config.yaml
n_layer: 8
d_model: 320
n_experts: 64
experts_per_token: 3
d_expert: 48
d_shared_expert: 256
activation: "swiglu"
moe_layers: [0, 1, 2, 3, 4, 5, 6, 7]
router_score: "sigmoid"
normalize_top_k: true
routed_scale: 1.73
balance_loss: 0.0079
balance_bias: false
router_cosine_scale: 14.0
init_std_router: 0.0108
lr_router: 0.000566
vocab_size: 13299
norm: "rmsnorm"
norm_eps: 1e-05
tie_embeddings: false
optimizer: "cautious_adamw"
lr: 0.000834
beta1: 0.9
beta2: 0.99
batch_tokens: [32768, 65536, 131072]
seq_len: 1024
train_tokens: 318900000
steps: 4901
dataset: "wikipedia_en"
Below are experts of layer 3 (counted from 0) of a mixture-of-experts language model. Rows are named router (the router's row for the expert), gate (a neuron's input weights, with its number), up (a neuron's input weights, with its number), down (a neuron's output weights, with its number) and show model dimensions 64-127. Each number is 500 + 50 x the weight over its row's rms, rounded and kept within 0 to 999. Numbers have three digits each.
After each expert's rows: a language model's description of what the expert responds to; "comes before" lists some tokens at least twice as common just after its tokens as in all text. This comes from a sample of Wikipedia text that the model never trained on. Tokens count by the router's weight.

# expert 14
router:509443536535381433444535434548523500515522465518462486425375499590621483447452537550577531482492505544547517537477545566581496514389461544494466579441447578540527520479509528513468441539559524
gate0:558426478546450469538527523535555456449491441405581514435457493459463458558475475465529496606483495467527534513558522515592442513508500469507500581459544487479474460526468495576476511581506591
up0:443597503450508476474491557413564484496514556595476506518553476447499449417546505558432572426539515458437445488519477534577474586523445550457540475503489468530448460482480511454496479493510480
down0:489455540525478531480482466504475525438535489496517475508479512529570538476473454443468476463489466498550516623501505455489508468511521551460477344448483481476482464586552582525428486475459545
gate1:570518485512476478563432384513551478512451441510527565435482547493591479497530590512536501463534412472429519439449482481515552518502526385497436490442464454485503544481530530458597577444515518
up1:453468525482426455552476573521449440534525557577467507537521580547527496541541520542519500511498569524430540609506550547463522491520482441532618591492407438499512501463448572508590491475526484
down1:523598373536560488513482513507451471526486530552449503557520503487493513555477531539564499534459522447479570519462553486500542459460528560461535639491443425520515497461414635501545480480509548
It responds to: Biography field colons. Colons after years in youth or senior career lists, "born to" after birth mentions, table pipes between teams, and non-Latin characters.
comes before: " ", " is", " \"", " January", "00", " December"

# expert 10
router:524495544457472479495393444483565559519517481531496497530553492429572497390481516498618501497479421528490540574427523523559575450415438450435473591451501433507540596467524518474623505536474542
gate0:568442480562459515537446450488519502476589525538520469506520512510564620415527399489472462540619451473528475487561513488540448524505554361401402468464422559542422549542628508453579479510623516
up0:480518496517514495492449499486525559513502484507468559501479578509490601524446584542518504492501517482506510492536553472495568460506448457479486446461476514551586487520411455547460468461524555
down0:340472537495441533518520548485505503588485535487475568525472507572383492574547537502565491547550448489501519575488442407526493508454418532539529492576497568506426508494494507503556538495468456
gate1:499498508428515464595578532557610526569615464510566525482548535474540544477484457509484539490540499458525464536433429454442515537538443508574489521460545481527612543539579493495433466532585466
up1:438453525587497472593455504489485462492537559550599453571487576444633542509446542495524487468504404577588566471411521479492496552499468469511446439494551501466554546470533535565506478657535412
down1:524499487467574475481456577469451337629442523462545551509459462547439515437468530488510496519418388493565530512486544541614520525493477611440404414500515403577507518498509569462545506533534488
It responds to: Sentence-ending periods. Periods that end a sentence, often after a number, name or closing quote, such as ". ", ").", "."; also table separators.
comes before: " The", " He", " In", " It", "19", " She"

# expert 39
router:563555538554456467417466439486553535502428534504551470538478418530575460425493558531523458441521495562530480459435486515503487515464465506578463540499519545519500577479473479486495440497454532
gate0:531434517469473554426557539493582546415441505524482504507481492493509523492522560526576471497477530584519452443448551458525516533539514562607473472464436553505514576435428482383616612497447482
up0:495440430486480621507592529491525570505449505473505539415478514548521513525479575547551466541552449546564545399534523513525476477457575527543502513413462512549557510478504540438458603517446529
down0:492551496505461445434473614481508490506456456570504523558451560489458490463558534550450525428538437383449449524550446458541568461437463543435441440517444574448579548525528522459471541481517417
gate1:586481532530534440555531465532594513466540594421506475584474428509496528588355494455556459474375473495586531399508481452436463538482422519490539505461491543485525512476427411550551440517454480
up1:499529524450522456502535527474462536487489460482531472556511489550523470587544573464429517521476485495530477481489379470438467557534496533558521434432518501569468469476496529408470450431436487
down1:528535584420475471486529528533500537488538590556504477575570427496461535601421477486573533474400466439488518537547508503421468469509530468485525485450380465470378503468443454461600461500489426
It responds to: Occupations and birth years. Occupation nouns and century digits in biographical text, e.g. actor, songwriter, politician, "(born 1972)", and year prefixes 19, 20.
comes before: ",", "19", " and", "\n\n", "\n", " in"

# expert 57
router:657504541514450483381476496609512504484459472546479527521512472483541542453491494480538508526504488509592511468472442501552491526488529494550511669530471455462444627507522441511458529581464488
gate0:552584511467513466502515516524523620509582463438472550521463497547484569631515513507543462608548454547512430418470468538519581515494502530480412509483495480572460563477444552495529595584508507
up0:471524472558523426454481522452540516561484484441493557545494507614482525608483489488498566567553429582499516417513478502487579496545547530547434542459500523524416542462520591487475629504476493
down0:485487566543586657432491495446486445511540469341439568480462535415497505508523467490454495582582388500500505529556524450512530547520520482622482512515633512546512543475391583545457485386459432
gate1:559568496482471501484503538481408559487514508487504472459541565523557521502447442447468526473491495538467642451431433461522564489466490521334411557436501474412535408460534477557377483538476531
up1:479482462507395519475420475527417595501470525419553490493465580457513551550512519493506496510476380530531537492497500481413440373468473533434520529472569478493556436556474555519464489547493488
down1:471517591490468482452582504488526604478532466453443602482586485509475511484425448490491393480489500521561569460456516489511569498534543470476436606510521503497467491474544520533572515476484462
It responds to: Table cell starts. First tokens of cells in sports, election and results tables after pipes or parentheses, e.g. No., dashes, country codes, abbreviations.
comes before: " |", ";", " |\n", ")", "–", "N"

# expert 42
router:561512582468459491429476447570532511523500493581495433471535447482607523536502441536461507542537545537518540478460454483520531440443434420454417630501469470558499530560497545446534546538474460
gate0:409434490413469560464561498505557490567590561523605476463407525493548492582547489524595471467558462565561414494464526455524525599481554558525528502461500417509532503515448424537572470484373463
up0:520496470501446502515538504579561488495532544516551447489510477516522570551508500496453493415550458504626455497513501488488442516471542489482510590568516463485512505573537492548483578492460518
down0:457462512594466618553502490498549401540647500469549444565510571444421521522580516465477563501543496474539523540526477478491572663499452556625557487525451535529507501373519467523473434386567405
gate1:547499451445536478485454418511524537504594500564554441447474556491447508528510524463523443538589423523531525553500486430500431513607531435486423519506453535556547458533462476414479522538445434
up1:600667441525532436415501417506558480537585527561500421467577522515445453573506512452461522471548513536602542575542534505449448496483532534454489525432426556515604402475443493427478538474495460
down1:533519540425534495518507436527610385536614485447483565486521442560511485552498481528489479486423483450459478541452515547638478520541550492457496545528467390471424457382510411536540455586486522
It responds to: Infobox and place endings. Closing parentheses, coordinate marks and location words ending infobox fields or place phrases, such as °W, near, east of, Animalia.
comes before: "\n", "\n\n", " (", " /", ")\n", "°"

# expert 56
router:560461540512494491450520375568449608562519536552564429471619494525539516457476465455551469529477518503473508573345482522557499473509488460530492598559474496440494536524451522422557505477464521
gate1:504515411485522539462520428567405569457517475410552412485523558564507543480517526494511550505494506616511436465400540446462561510548526583554525561501507540439500446485506493481513495489437489
up1:436469492603553521602536537436546517509389468458552439528475495428535463512443516523506514485551563446548508455468456557513450501488508508517452536426494505515510441507491447511489516535512506
down1:452494403506532483476484491485473476447523547525467443524568522501523494534451524527440545547526480524573451551561507421465512489451561555511487565460359482474505492564551619401493558614451487
gate2:487524491519440455542512569526494519504572485574422527481539496511559435548446496467476571403535479507580440487551531472550557476505495558444405447492537477459504513503625545550506538483525460
up2:490507516520501431509486550441518661565519473553459466514529512517571457588591397480491488523503506473546427465518443413534547501501540392469455467496480493391587488463563574507503520453583523
down2:432616556480467468499478443484456604509549529490497518625559564523493495444549470437460499539534497518467561639479466524507501483475505499582510540463538538465468538525624401549479487526500490
It responds to: Parenthetical contents. Tokens inside parentheses, often the years or word closing them, such as (1972 Copa...), (2021 TV series), (died 1949), (disambiguation), (Latvian:.
comes before: ")", ")\n", "),", "–", ")\n\n", ")."

# expert 12
router:565517569535509442417432467549548565590420437552496527464527482516553510453492579462569545521505503548461508461492529542560406509490449466495501522466483502584450489502487461484535437497483504
gate0:514488591478506478615440646480550561450553435469478492439547472415505461517546517566478545509520515388558527478495374418479458407501464471502572449496519465502520503406514490428442547512461520
up0:435426532663495609323521416487524473522500551501587521497447496557500523488511454444466470432484520516473511513441548518570456504461538518490439545518443540487515495571551435528532439487464608
down0:506441545500522453537470555509463455438548516490502534523634541310528469516493483519590410493492596517457425573539462567446495544465479548538546510543580578504540545541475502481509492528483582
gate1:511457552560352476500447525555532540508446532483462471500407479551503599446487549474638479426549456484555591506452500481546492517504564554434500454519476494513505442412481517444496467464423505
up1:428499487579393456611473531554484526535554480540495583496381481475492605542507472493537529467490499510569489462486566455504470542477561512541494542523506444558507552411604452457427502415517449
down1:541537545479495487470507445425565563502476434522422496500404491560506443561500466533510608450551499669504487530519509555521433485476503544518466530407533543418502531523491481573527477519485462
It responds to: Table cells and designations. Wiki table row ends, empty cells, separator rows, coordinate symbols and letters inside asteroid designations like 2016 AY_{251}.
comes before: "|", "-", "}", "2", "10", "_{"

# expert 54
router:587452518441477463482491475542450459501495473472558503470501419506524523441519505551535523500459487536474462483490432486502458519478462445477445612460494556449542474478465478481462485538560554
gate23:578433518412470539454442471511496499548536496425618479470332449449566444489368512524516457536508483477563417488417442566545477486517509604638465525590493497550551541539436451499598491560439626
up23:511468467489478512408412535495524497470532515521533471566419502407510428570420484507523473560435581547548470486483396425442451444564521613545504590480523463511576506548418436526532511639423508
down23:601527372515518587495553547513570502482463522426538522378538553423548428616502579435630481423492500519526494543557537525495499489484428400438438521391524458539558515445426555448467492458512444
gate24:491506563464530524558554603442476493448486526522482498509467507419489467411455493526504476418438510471495564497431484479512534635462450528469585496424554589406559481441479561528467442505560578
up24:616456584454564498581504536518502482489580514543437510480416510505454504467543441528461456469503588565534388553459450624493575435485486491491534505500483517455593575504554483594593443563533473
down24:577529494497442443481448434518445454481571507433463525593634491451453626581425485562533518481436452527486556496520449449471498559572509499504578536429417602475539439511510525554534508573505520
It responds to: Name-ending suffixes. Final pieces of foreign place, club and taxon names, such as -ia, -us, -burg, -ski, -abad in Göteborg or Osphronemus.
comes before: ",", " (", "\n", "'s", "\n\n", " =\n\n"

# expert 61
router:549482606518394427428466432541470480545441531536518516361459509550539544455479447514593510490444474567532541563478474449559506536393390479515500492527448505378501564502576410428489463534494563
gate5:525547500456554413572564490584447492534546546520516492509561471445556533458536533528474515468480486586454451463484503525500514556523523466473462541520568458525496468500549541544459522488477469
up5:455540425494529396596557516517484557510350494577492579617537448468468601435492498457502493578554474432505519439412442562526487455494532489465531537542516527527491564592526519442460525385526551
down5:499537494614552519499522478461484535539476439571561584430510490545469464544470577519522561460542498535578457383442429543537563501549521458481501534494432428420553512442472462505442459471462485
gate6:550547518514480486428487465485559491516542507490450547477543441518426470501444468502526550606436487495510560531539497414457526479516565549549540490368453510523506516437567486517465428617409511
up6:458457588479477407464561528513526482445611573499491501489557531472519463514539443456588427555517480528518503501534537430533555490558643474525536490544526450452527428510478477525471503457472480
down6:463552459540606576552525528504497527424543461530473483601471357473612436529458499521445451464529453478542507504530506445517478478490437456629435518459417548525536547445538529460454527512611482
It responds to: Quantity and measure words. Quantity nouns and units following an article or number, such as %, million, number, total, terms, yards, average.
comes before: " of", ".", " to", " and", " in", ".\n\n"

# expert 6
router:547473495424465464486504529567504527469493421463511471504515483520492456436487563594495517490524435560532504446430480503524455506410415530489478601512481496453514547509510466477451493508508532
gate0:523422541541463441399576477454496504511397453451539470520446496574532472519538490348541546517587497498466484456372524513561505442446509487526465518460506488580502515549542510560449500497479561
up0:501471472519487459509469501475546563473458516518451496455492484453449448443504420573500485516453554600476465451494401535396518512505441481389517447489564513587509545504542502458554507535546491
down0:528423532602379515407489520378512581464423442569526504561511500628534447470537493479528525499552547483507502543485500601531562402515554442507616477563587482584490517403520470444555508498505529
gate1:433503565489495491466489569492506536451490552556436468501475496511544340579500520481553553531472524443532510565551527413477499554538449504530547452474439571507459459401489491546441554506492518
up1:485543445529486482591479541486456474484511526445570510537577458561526499485614397459481473575506590428513428460489502497539499497512454462548473512522486462548493572514568423452534510461571482
down1:459451459467604499572469555430502507450499562555462517429472492512514498504521514495559454478559483534487477462519533488484593525499471506458582604353492555560549500366503499366542507592487492
It responds to: Personal name parts. Given names and pieces of personal names in lists, credits and biographies, such as John, David, Will-ie, Edel-stein.
comes before: ",", " (", "'s", "\n", " was", " B"

# expert 9
router:472488564422409495389514471576503514430434442484488519532413402534486544526477501563586529528513485470490539424454518538543464491481450517525447541505504475500492522479488518518505517575457490
gate0:437543449454468493516522600433559405616569445479539531503451511468575540511397451512590415519494588536583524465514443542451580546466552491474459517463527509582546414536502586556449455524496576
up0:553469485524533484437500516531432475479431450520485558485577579528496456427539470459547586500488576390464457523436592575519548536586446351526496518415490476491433465598488436440455444377566513
down0:489412466538490583534454460457407460563446512498526576375464462496425490592483518547525460474521533453479481532612468551450416513478488530530496662455432504522506477527552471565532486484539520
gate1:526403496539461494524534463567519488425509518544471487485452479474467450507500480521451476471489532525624587511515560481489459522480457445532376586549438518470500538559455443487459489553514604
up1:508533500495486485482466494395473493566503519466541486536499584488507551467474564475462562411471477507425456440482517457446558468502482583632632447481501516556566482505514527480552476378427463
down1:456408502512430474413407541483526405523439577448525521548549472453497550368568525572500486524472501586530624505556500519508511542482435428459527515497499511486528538613471511577565566462493463
It responds to: Clause-ending punctuation. Periods, semicolons, dashes and quote-closing marks ending a clause in prose before a new sentence, e.g. "activities.", "refineries;", ".".
comes before: " The", " In", " He", " It", " and", "."